{
  "n_layer": 13,
  "balance_bias": false,
  "lr_router": 0.000708,
  "n_head": 5,
  "norm": "rmsnorm",
  "init": "uniform",
  "lr": 0.00209,
  "dataset": "wikipedia_en"
}
Below are experts of layer 5 (counted from 0) of a mixture-of-experts language model. Rows are named down (a neuron's output weights, with its number) and show model dimensions 0-159. Each number is 50 + 15 x the weight over its row's rms, rounded and kept within 0 to 99.
Before each expert's rows: a language model's description of what the expert responds to. This comes from a sample of Wikipedia text that the model never trained on.

# expert 44
What it handles: Single-letter pieces, especially r after a consonant (North-r-idge, T-r-ack, Over-r-ated), plus Gr, Tr, J, slashes and symbols in non-Latin or math text.
down0:53 31 53 59 73 47 41 28 54 61 65 60 64 64 49 57 73 65 45 51 47 52 25 37 59 43 41 34 40 49 42 17 32 15 49 50 44 46 51 67 72 61 39 35 58 70 50 19 36 62 52 57 47 60 35 74 40 30 33 80 51 40 55 58 36 69 56 59 57 73 52 31 70 44 57 63 48 58 51 68 54 48 51 47 26 59 25 86 41 26 36 46 54 51 69 48 29 49 51 16 51 60 64 22 78 29 82 62 76 54 48 65 18 54 64 35 42 67 66 52 53 62 53 40 55 33 29 37 39 49 45 41 60 49 29 56 53 69 45 68 35 57 49 41 68 10 33 49 66 41 84 48 39 78 39 50 38 41 38 56
down1:48 50 55 69 58 46 60 42 59 32 34 50 57 37 74 22 43 74 27 69 52 64 62 48 34 50 40 38 54 56 41 57 42 80 43 39 63 49 31 41 37 21 51 80 22 22 60 37 28 45 76 55 42 52 58 50 49 62 34 63 44 73 59 59 65 54 46 47 26 32 56 37 46 65 42 90 42 30 59 64 62 35 52 57 53 51 63 31 79 78 35 49 32 61 23 39 54 70 79 37 50 47 37 31 35 37 55 90 42 31 41 59 47 54 65 49 53 58 41 52 47 58 52 38 52 29 44 56 75 73 26 60 43 32 33 42 31 66 61 62 57 48 51 48 38 15 70 75 47 50 74 71 55 65 64 50 50 56 17 66

# expert 35
What it handles: Word pieces after a lone starting consonant, like m-eat, d-rug, m-arri, m-ind, plus short words such as out, end, along.
down0:53 57 26 68 40 38 49 54 30 32 42 81 62 77 36 64 70 73 18 23 60 58 48 44 34 33 37 35 75 47 57 74 63 53 64 68 72 67 33 64 29 48 32 57 39 53 50 53 50 79 29 55 45 61 58 52 57 51 52 65 23 13 57 31 71 40 48 67 69 56 39 35 35 51 51 53 38 20 16 55 16 47 54 42 34 39 63 50 56 24 69 55 55 57 47 68 48 63 41 27 62 51 40 64 16 50 75 29 35 42 49 29 58 38 34 34 45 48 31 54 64 74 57 81 58 68 67 40 47 37 55 56 40 56 66 22 62 43 43 52 61 46 50 56 50 36 58 55 52 68 73 33 42 31 49 52 50 39 39 68
down1:60 38 57 31 55 63 48 51 73 59 43 53 37 37 76 63 39 45 48 42 62 50 88 44 45 32 28 43 49 48 63 39 47 41 43 79 46 55 30 68 28 39 18 61 63 54 70 51 52 26 50 71 52 85 28 65 49 34 55 63 72 39 32 38 48 53 45 45 55 56 52 43 66 36 70 54 33 47 55 72 06 53 63 71 46 43 58 43 26 65 62 64 57 36 48 55 30 52 49 38 49 26 34 61 41 27 37 31 47 36 36 44 56 44 50 38 83 44 35 62 79 53 55 40 29 72 44 41 49 37 59 45 71 69 44 60 60 37 54 53 57 65 75 77 33 35 69 78 41 56 48 58 37 40 86 22 36 67 77 33

# expert 15
What it handles: Competition and vote vocabulary in sports and election articles and results tables, such as won, record, round, season, goals, and percent signs.
down1:48 33 42 44 71 31 26 27 52 56 57 49 50 50 43 62 36 63 76 54 58 62 24 25 43 49 52 34 75 78 65 55 61 43 85 48 42 45 81 52 75 66 63 59 43 54 51 52 38 50 67 61 51 62 78 67 64 52 75 40 47 62 79 52 63 68 32 43 66 50 33 33 31 39 41 39 25 81 64 50 53 59 61 55 40 29 59 40 78 63 78 60 53 72 73 52 41 43 39 51 64 59 45 42 60 66 43 46 64 31 31 50 41 66 69 47 55 39 41 72 06 21 61 54 40 53 67 54 51 77 51 63 39 27 76 45 41 36 49 82 64 56 55 56 59 55 72 48 51 49 54 22 21 70 40 38 57 52 47 61
down2:82 47 37 41 55 47 52 62 51 54 55 34 40 65 42 62 57 46 10 42 54 54 77 38 43 41 56 48 37 09 75 54 79 67 60 70 57 49 56 45 71 39 57 71 24 53 58 85 50 52 56 60 48 53 44 63 54 43 64 36 33 40 08 46 47 23 40 65 66 54 40 55 60 51 58 43 54 33 37 62 56 24 48 65 34 32 47 53 34 42 52 77 47 45 33 26 40 68 39 38 24 46 28 73 48 68 52 55 28 75 54 27 78 49 74 76 70 65 65 58 48 41 65 46 45 44 42 50 42 25 70 46 57 61 32 45 35 49 34 59 50 23 67 20 57 37 63 38 64 49 74 54 29 74 35 46 40 59 44 60

# expert 33
What it handles: The vowel piece right after an initial consonant, as in p-ull-ed out, c-ele-brations, l-ack-ed, St-r-ømsgods, plus words like pass, trad, hard.
down0:63 68 51 41 76 52 82 57 42 33 47 77 59 45 53 39 29 49 78 49 24 27 49 58 72 62 49 45 58 65 53 55 57 54 65 55 70 73 41 63 75 56 62 51 42 62 02 42 44 31 59 41 62 87 69 63 37 49 60 47 41 53 43 63 46 53 31 78 36 59 49 55 13 48 51 49 45 61 30 65 64 38 73 66 42 51 87 77 72 68 68 54 55 54 52 36 69 53 15 48 71 51 37 61 50 65 25 40 51 72 34 62 67 45 60 66 39 38 63 33 46 61 43 55 38 53 87 54 69 56 53 52 41 36 49 54 74 53 64 60 36 66 54 57 37 65 31 28 22 60 50 50 58 51 30 43 58 43 62 60
down1:62 36 62 52 45 57 34 66 46 37 57 31 61 57 40 52 51 39 39 41 54 45 41 53 40 60 44 27 36 32 60 55 28 49 26 55 44 43 50 48 66 55 64 51 97 71 48 23 45 61 71 74 55 77 53 57 61 40 38 51 16 28 65 33 51 65 53 54 61 60 48 51 50 31 39 80 65 30 36 55 48 47 42 30 33 50 17 49 48 50 46 69 44 54 63 61 46 61 39 21 59 41 44 48 37 45 79 31 39 67 50 40 43 77 75 45 73 69 00 58 48 38 57 60 46 60 85 47 37 36 52 66 78 47 52 56 23 38 52 62 23 60 49 58 51 91 71 54 46 39 65 62 38 48 50 49 58 28 72 29

# expert 45
What it handles: The piece right after a capital or short start, as in I-f at sentence starts, sp-ent, f-ant-astic, U-t-recht, T-u-114.
down0:71 45 67 65 73 52 75 54 72 55 64 13 53 33 49 40 43 62 18 63 47 57 36 33 60 57 36 72 69 50 55 44 64 36 43 27 28 35 30 69 51 15 75 40 24 52 25 37 68 51 18 41 70 45 55 34 32 58 49 41 53 45 41 45 36 42 67 57 64 38 72 26 62 70 52 39 55 48 43 37 84 47 39 35 68 65 41 59 71 41 23 42 47 54 52 45 42 59 67 65 33 50 46 49 60 44 56 69 53 55 34 59 55 42 45 33 55 71 49 46 54 38 59 42 40 12 60 62 43 39 52 59 53 68 42 69 62 55 40 27 44 34 12 43 41 22 17 38 64 36 34 65 44 26 38 51 63 32 58 68
down1:81 68 39 61 53 99 71 52 38 43 68 62 33 47 40 61 84 26 10 58 39 50 60 59 30 61 53 70 78 33 23 57 21 43 55 57 48 69 45 41 42 56 23 66 39 48 33 27 27 44 57 39 47 51 53 53 39 44 46 31 46 23 51 52 64 37 40 42 62 35 64 39 33 59 28 36 50 40 34 62 46 58 45 38 48 48 59 23 37 33 51 55 57 64 32 89 40 46 73 24 74 50 59 66 26 60 83 46 53 55 54 54 60 52 47 25 75 40 27 53 38 34 40 49 39 44 60 51 42 51 82 49 55 45 68 47 39 68 56 40 43 38 35 35 44 14 64 54 36 44 51 51 52 35 41 44 57 56 43 48

# expert 31
What it handles: Prepositions and position words after the or a, such as by, with, following, end, early, rest, often in species descriptions.
down1:48 48 70 32 53 45 52 40 35 65 53 56 59 18 73 62 48 11 64 29 47 42 65 21 48 62 32 56 51 41 28 49 59 37 36 52 40 49 29 31 43 48 35 36 51 43 51 66 36 29 73 53 28 60 25 30 24 59 48 35 73 50 20 77 59 46 55 39 54 45 61 33 71 50 52 57 34 52 47 11 46 33 65 48 14 27 36 35 43 60 25 76 46 48 42 28 77 24 50 53 62 26 66 60 49 66 62 41 39 47 43 61 45 48 63 37 62 70 60 53 35 65 40 46 65 63 42 41 55 39 40 62 25 65 56 74 43 15 62 53 63 69 46 49 41 51 30 70 72 57 44 54 71 59 56 74 28 55 69 40
down2:79 22 56 31 31 48 42 49 43 53 42 17 52 50 59 46 51 59 62 63 56 54 36 19 60 28 44 50 62 33 65 58 56 61 65 42 28 62 38 70 60 33 34 46 62 48 71 39 53 62 55 48 41 62 67 53 64 33 69 46 47 69 50 56 62 53 62 58 58 41 31 45 72 55 36 52 67 56 67 50 50 38 30 52 66 32 69 72 56 42 56 61 50 68 64 43 45 38 42 18 51 54 01 86 22 31 41 28 14 80 60 48 85 42 49 36 41 42 16 47 40 73 55 23 42 47 39 41 42 45 49 51 60 75 70 44 53 29 41 55 66 49 64 40 58 69 44 69 43 41 59 43 50 24 53 59 13 38 48 62

# expert 54
What it handles: Word fragments right after m or M, like m-ill-ipede, m-erg-er, M-e-an, m-ent-or, m-ann-ing, often in technical or math text.
down1:52 53 55 33 60 73 68 49 36 59 31 35 38 08 43 54 27 58 36 30 48 54 80 45 56 47 81 56 40 91 52 53 54 47 35 39 39 45 53 44 45 60 32 42 79 57 69 53 53 73 39 34 64 32 61 65 62 55 41 52 27 73 38 67 50 37 66 42 52 41 55 19 42 61 80 39 57 68 81 22 23 43 23 53 54 71 30 38 68 39 28 17 67 33 54 18 68 53 33 42 54 35 39 66 48 53 43 29 57 77 40 52 50 54 49 70 49 56 49 53 47 48 59 38 43 63 56 54 48 56 55 65 59 95 34 50 40 32 52 75 55 75 69 32 59 49 60 64 41 37 45 42 53 49 42 38 54 43 68 39
down2:52 44 51 58 38 30 56 62 32 62 52 44 58 14 43 55 52 64 40 33 48 70 45 55 65 52 52 62 16 68 60 51 71 61 57 48 53 23 48 65 43 50 64 40 55 54 43 57 54 57 53 38 32 49 56 34 32 50 65 71 44 57 51 20 30 36 35 32 49 58 48 33 42 64 60 56 35 58 59 38 61 73 43 81 56 46 89 40 26 63 70 48 51 63 44 44 54 59 24 94 44 34 40 61 17 55 47 54 43 78 51 34 49 43 72 29 53 64 65 55 20 35 60 61 49 35 70 56 79 44 74 58 27 66 38 75 65 24 50 38 35 65 87 37 28 64 52 46 40 53 30 42 28 29 51 74 51 31 65 50

# expert 59
What it handles: Single digits in numbers and table percentages like 100.00, and inner letters of long words like inflam-m-ation, invol-v-ement.
down1:42 54 59 57 66 73 73 79 72 46 38 16 45 69 35 54 85 23 23 68 23 33 49 42 68 59 79 27 55 38 25 57 55 38 70 63 44 63 34 45 38 56 55 40 47 62 44 49 60 44 32 43 46 52 46 27 74 51 58 40 37 17 66 25 32 43 34 55 51 56 42 32 57 54 33 33 55 40 48 25 52 75 56 63 55 63 55 66 41 73 43 71 42 66 54 56 52 75 46 44 54 41 65 62 53 49 71 39 64 39 54 63 66 51 47 58 72 53 35 55 07 53 66 63 58 38 84 44 27 62 73 44 62 50 40 28 66 77 59 72 44 52 42 36 48 30 40 41 66 56 64 55 36 59 57 49 70 41 32 73
down2:32 38 35 70 50 51 40 64 49 51 16 65 24 51 55 49 16 58 37 35 62 40 54 51 21 45 39 67 17 61 71 39 38 28 32 51 86 46 82 53 73 58 38 46 53 82 53 63 58 47 58 63 60 54 52 47 48 75 41 51 39 54 59 47 47 02 45 34 44 55 61 30 50 66 78 56 78 25 49 34 35 53 28 59 34 76 54 43 70 66 53 73 58 54 68 27 49 41 44 48 60 48 38 50 41 67 36 11 52 46 69 64 41 45 69 40 33 46 35 33 48 35 56 50 64 65 50 66 75 56 44 52 50 61 27 31 43 39 63 50 73 25 54 46 47 60 61 44 52 74 61 61 27 68 40 44 41 36 39 54

# expert 30
What it handles: Prepositions, mostly " of", " at", " on", in place names and titles such as "City of Los Angeles", "County of York", "ends at".
down0:44 46 86 47 54 52 26 58 41 45 55 79 44 35 22 53 22 37 75 56 66 46 60 29 41 49 51 51 81 41 44 56 33 35 57 59 15 64 73 52 57 63 73 76 60 39 26 41 45 56 64 41 47 39 79 67 43 44 49 52 58 58 38 59 56 32 55 50 66 77 70 59 52 63 58 42 70 66 59 05 11 58 50 36 32 67 78 50 35 56 43 73 78 28 69 55 48 53 84 65 67 54 62 47 56 37 57 40 58 60 25 42 48 60 45 45 65 41 55 53 58 63 33 39 51 46 36 54 74 37 15 41 42 51 74 40 60 34 58 38 71 44 57 34 42 53 62 48 78 58 43 61 59 58 54 66 60 27 49 49
down1:35 48 94 39 45 74 28 41 36 60 33 82 51 45 52 40 26 71 65 42 61 44 31 35 32 52 69 43 62 55 51 33 40 48 46 48 32 78 53 49 33 31 30 40 58 40 36 58 36 53 52 46 56 96 47 30 45 41 63 77 54 72 67 49 65 32 51 44 48 48 72 59 47 92 53 76 68 40 45 38 34 66 39 70 29 39 63 49 60 57 33 27 55 61 88 66 47 60 73 27 28 37 44 54 82 49 48 32 68 29 53 41 45 40 47 38 44 60 47 48 48 29 26 43 71 44 64 40 82 59 57 23 43 53 71 43 64 63 37 60 41 39 45 49 41 45 30 51 58 54 48 64 58 39 50 58 65 33 43 39

# expert 9
What it handles: Middle pieces of non-English proper names and transliterations, such as Sher-b-rooke, Warsh-aw, Suz-uk-o, Churrigu-er-esque, plus stray CJK and Cyrillic bytes.
down1:52 44 48 41 32 41 45 63 41 47 46 35 47 50 35 61 99 44 32 48 52 67 56 65 65 65 43 40 63 57 22 72 41 62 60 46 57 59 49 70 40 50 42 41 48 32 53 48 44 34 90 39 67 66 71 15 48 44 40 47 35 46 48 44 73 25 34 63 38 30 38 38 70 67 47 32 36 50 22 45 52 49 34 63 49 65 33 59 72 75 33 64 42 26 62 45 59 39 25 71 36 77 51 67 48 79 25 53 61 74 49 25 08 39 45 51 79 61 49 66 49 38 32 55 62 23 35 53 40 53 41 30 47 46 33 63 42 44 45 49 25 60 55 56 42 28 56 52 55 33 52 68 42 16 69 51 34 59 50 50
down2:70 41 58 41 38 41 36 51 76 58 29 71 51 72 64 38 48 52 71 80 55 64 50 50 48 49 59 53 58 63 31 55 61 41 45 54 53 29 66 26 84 47 52 48 77 47 42 46 69 49 62 72 27 79 39 50 19 61 55 34 63 59 36 35 13 44 49 52 58 67 46 62 77 35 52 67 64 82 82 36 53 74 58 62 37 44 49 57 24 35 40 43 67 45 45 47 37 50 53 50 54 55 51 38 48 51 28 67 45 44 57 33 42 51 58 48 74 31 70 39 59 48 47 53 61 71 45 66 78 69 40 60 87 30 12 54 74 58 42 74 65 81 23 42 61 63 46 60 46 40 47 50 24 53 46 48 32 53 71 41

# expert 21
What it handles: Word-final pieces after short consonant-cluster starts, chiefly -ight in Height, Weight, slight, blighted, plus -y, -uty, -are, -ally.
down1:59 74 52 74 29 68 59 51 40 70 38 57 57 68 56 64 66 51 49 41 54 38 55 36 68 87 51 58 56 85 47 49 33 60 28 29 76 62 64 44 53 44 35 55 51 39 47 45 49 41 64 68 59 42 26 28 21 69 29 32 33 41 21 60 44 32 30 80 10 46 53 20 59 53 43 35 45 56 52 42 46 49 81 45 40 65 57 56 62 64 59 30 44 37 40 41 21 52 44 34 53 41 44 39 44 56 33 53 79 90 62 34 69 40 55 62 59 59 46 55 21 17 71 45 55 54 64 41 52 49 32 49 67 60 50 56 40 49 44 42 42 59 45 36 75 47 41 27 24 34 28 55 52 34 76 59 40 60 63 38
down2:54 59 58 47 57 41 48 37 53 74 56 50 23 55 69 83 42 42 47 38 31 31 25 57 57 55 59 31 47 57 36 53 57 44 64 55 43 52 55 43 55 29 30 70 48 38 54 66 63 42 51 48 57 46 25 33 18 53 49 57 73 53 58 58 57 29 42 52 47 55 46 11 54 52 48 45 57 34 48 49 53 44 66 49 67 44 58 34 50 70 57 38 38 40 43 42 51 40 81 48 57 57 38 84 39 43 43 55 40 61 26 40 87 62 58 62 63 50 23 86 16 10 35 42 46 78 42 49 25 43 93 27 56 53 52 59 49 52 64 70 39 34 46 56 63 40 35 29 25 51 39 21 83 65 58 76 50 66 64 57

# expert 6
What it handles: Word-piece continuations inside common words, chiefly "est" as in lifestyle, livestock, longest, plus "ach" in reach and "ven" in revenge.
down0:69 52 29 45 39 50 73 32 51 19 53 55 52 51 56 64 99 26 48 35 25 64 40 47 48 31 60 50 43 35 33 50 29 66 45 67 42 64 29 58 38 67 50 48 47 40 70 74 51 61 42 51 42 64 50 21 58 39 77 47 56 44 23 41 47 41 64 55 88 54 56 73 63 56 67 29 48 52 47 38 78 60 40 49 99 57 31 51 62 47 33 55 30 46 39 51 72 42 47 59 35 67 72 78 55 55 51 53 77 62 41 39 40 34 54 70 77 47 73 59 57 57 33 36 63 54 58 32 42 20 53 59 51 46 50 43 50 70 15 39 36 59 49 39 66 53 43 52 78 47 66 67 52 51 42 61 62 55 20 53
down1:57 54 70 58 19 56 78 56 53 56 44 40 65 37 62 27 38 43 54 38 72 85 44 33 63 34 64 70 70 46 52 08 73 57 45 29 66 38 95 53 47 43 33 52 58 81 58 17 47 56 57 39 71 43 24 36 31 56 62 38 57 58 38 58 52 35 57 49 42 49 31 32 24 64 70 42 62 64 84 51 38 47 53 34 42 77 39 47 62 63 41 38 55 66 29 24 66 48 62 64 71 47 36 50 62 50 31 49 32 60 45 57 50 59 39 56 25 60 40 54 78 28 23 45 59 52 48 49 40 51 39 63 40 62 53 60 75 67 48 30 53 48 75 35 43 46 78 22 52 49 69 41 35 53 64 43 39 38 52 49

# expert 62
What it handles: Past-tense action verbs and nouns in biographical or historical prose (launched, moved, returned, set, result), plus paragraph-ending periods and table ends before headings.
down0:45 31 30 56 40 48 51 58 60 62 46 43 25 66 52 47 69 77 37 57 51 38 41 59 28 67 64 39 29 43 41 10 55 56 50 45 61 79 36 63 58 44 24 44 47 61 29 44 44 53 56 73 60 31 27 56 46 41 22 53 67 49 72 16 66 38 51 62 34 41 69 39 58 46 61 39 60 36 45 48 00 53 62 55 54 73 49 62 41 67 70 47 56 33 49 70 43 38 61 37 58 53 67 48 37 34 50 40 49 34 57 49 80 58 54 64 46 80 76 35 42 53 75 75 73 55 51 31 78 38 43 43 54 62 66 46 51 45 47 84 48 46 71 31 69 56 48 57 33 63 52 32 59 48 55 56 47 49 65 19
down1:29 48 63 78 41 22 47 58 56 63 48 53 54 53 36 42 32 39 61 89 54 41 57 45 57 39 49 47 63 40 57 30 57 59 44 27 16 34 59 18 31 42 68 56 46 31 37 64 48 48 55 68 76 48 47 29 56 79 43 56 77 45 57 53 47 41 69 46 64 38 36 71 73 57 66 66 30 75 56 21 60 59 40 46 53 56 45 32 27 28 54 46 55 49 45 52 36 61 52 45 17 90 54 47 35 57 42 49 41 38 64 52 47 49 42 56 61 57 76 47 37 67 55 30 42 41 71 74 81 60 58 09 57 46 30 55 58 55 47 62 65 48 41 59 30 35 23 58 73 31 38 40 44 41 59 74 64 65 68 19

# expert 46
What it handles: Pieces of given names and words after J, Sh or Y, often in sports squad tables, e.g. J-ak-ob, My-les, J-ó-gvan.
down0:52 58 63 63 48 61 41 29 60 52 55 65 45 34 33 41 28 46 55 63 39 55 62 22 35 30 51 42 34 37 49 44 80 44 33 31 54 48 38 50 62 42 47 32 71 54 55 74 25 61 63 29 76 41 34 27 66 62 56 55 64 47 57 51 85 65 44 58 40 46 69 58 43 74 78 53 45 51 67 81 36 75 57 58 80 83 62 54 22 53 64 42 61 42 45 45 33 64 73 19 49 50 57 52 68 58 28 38 53 28 67 65 56 48 47 57 54 24 60 31 42 45 43 39 56 55 66 38 71 67 55 41 16 30 54 82 65 46 65 55 58 28 41 38 41 45 41 64 61 44 29 32 79 38 50 56 41 88 58 35
down1:77 81 44 38 18 49 43 27 40 46 61 34 39 65 47 49 38 57 35 60 54 49 44 78 52 45 51 43 53 57 47 47 75 60 21 44 49 52 54 26 32 44 38 77 23 56 16 85 53 37 50 39 85 29 46 49 46 26 60 47 79 46 43 46 59 56 45 69 72 24 66 23 57 68 42 17 56 40 56 32 42 53 50 39 78 49 38 22 23 47 39 20 64 41 38 72 49 61 72 76 47 41 53 47 16 50 53 58 52 35 67 53 54 64 47 23 33 66 44 20 47 50 57 49 55 42 44 35 23 70 37 49 41 57 48 41 62 41 59 35 55 49 46 65 51 39 48 29 54 63 63 36 34 42 60 44 74 54 36 39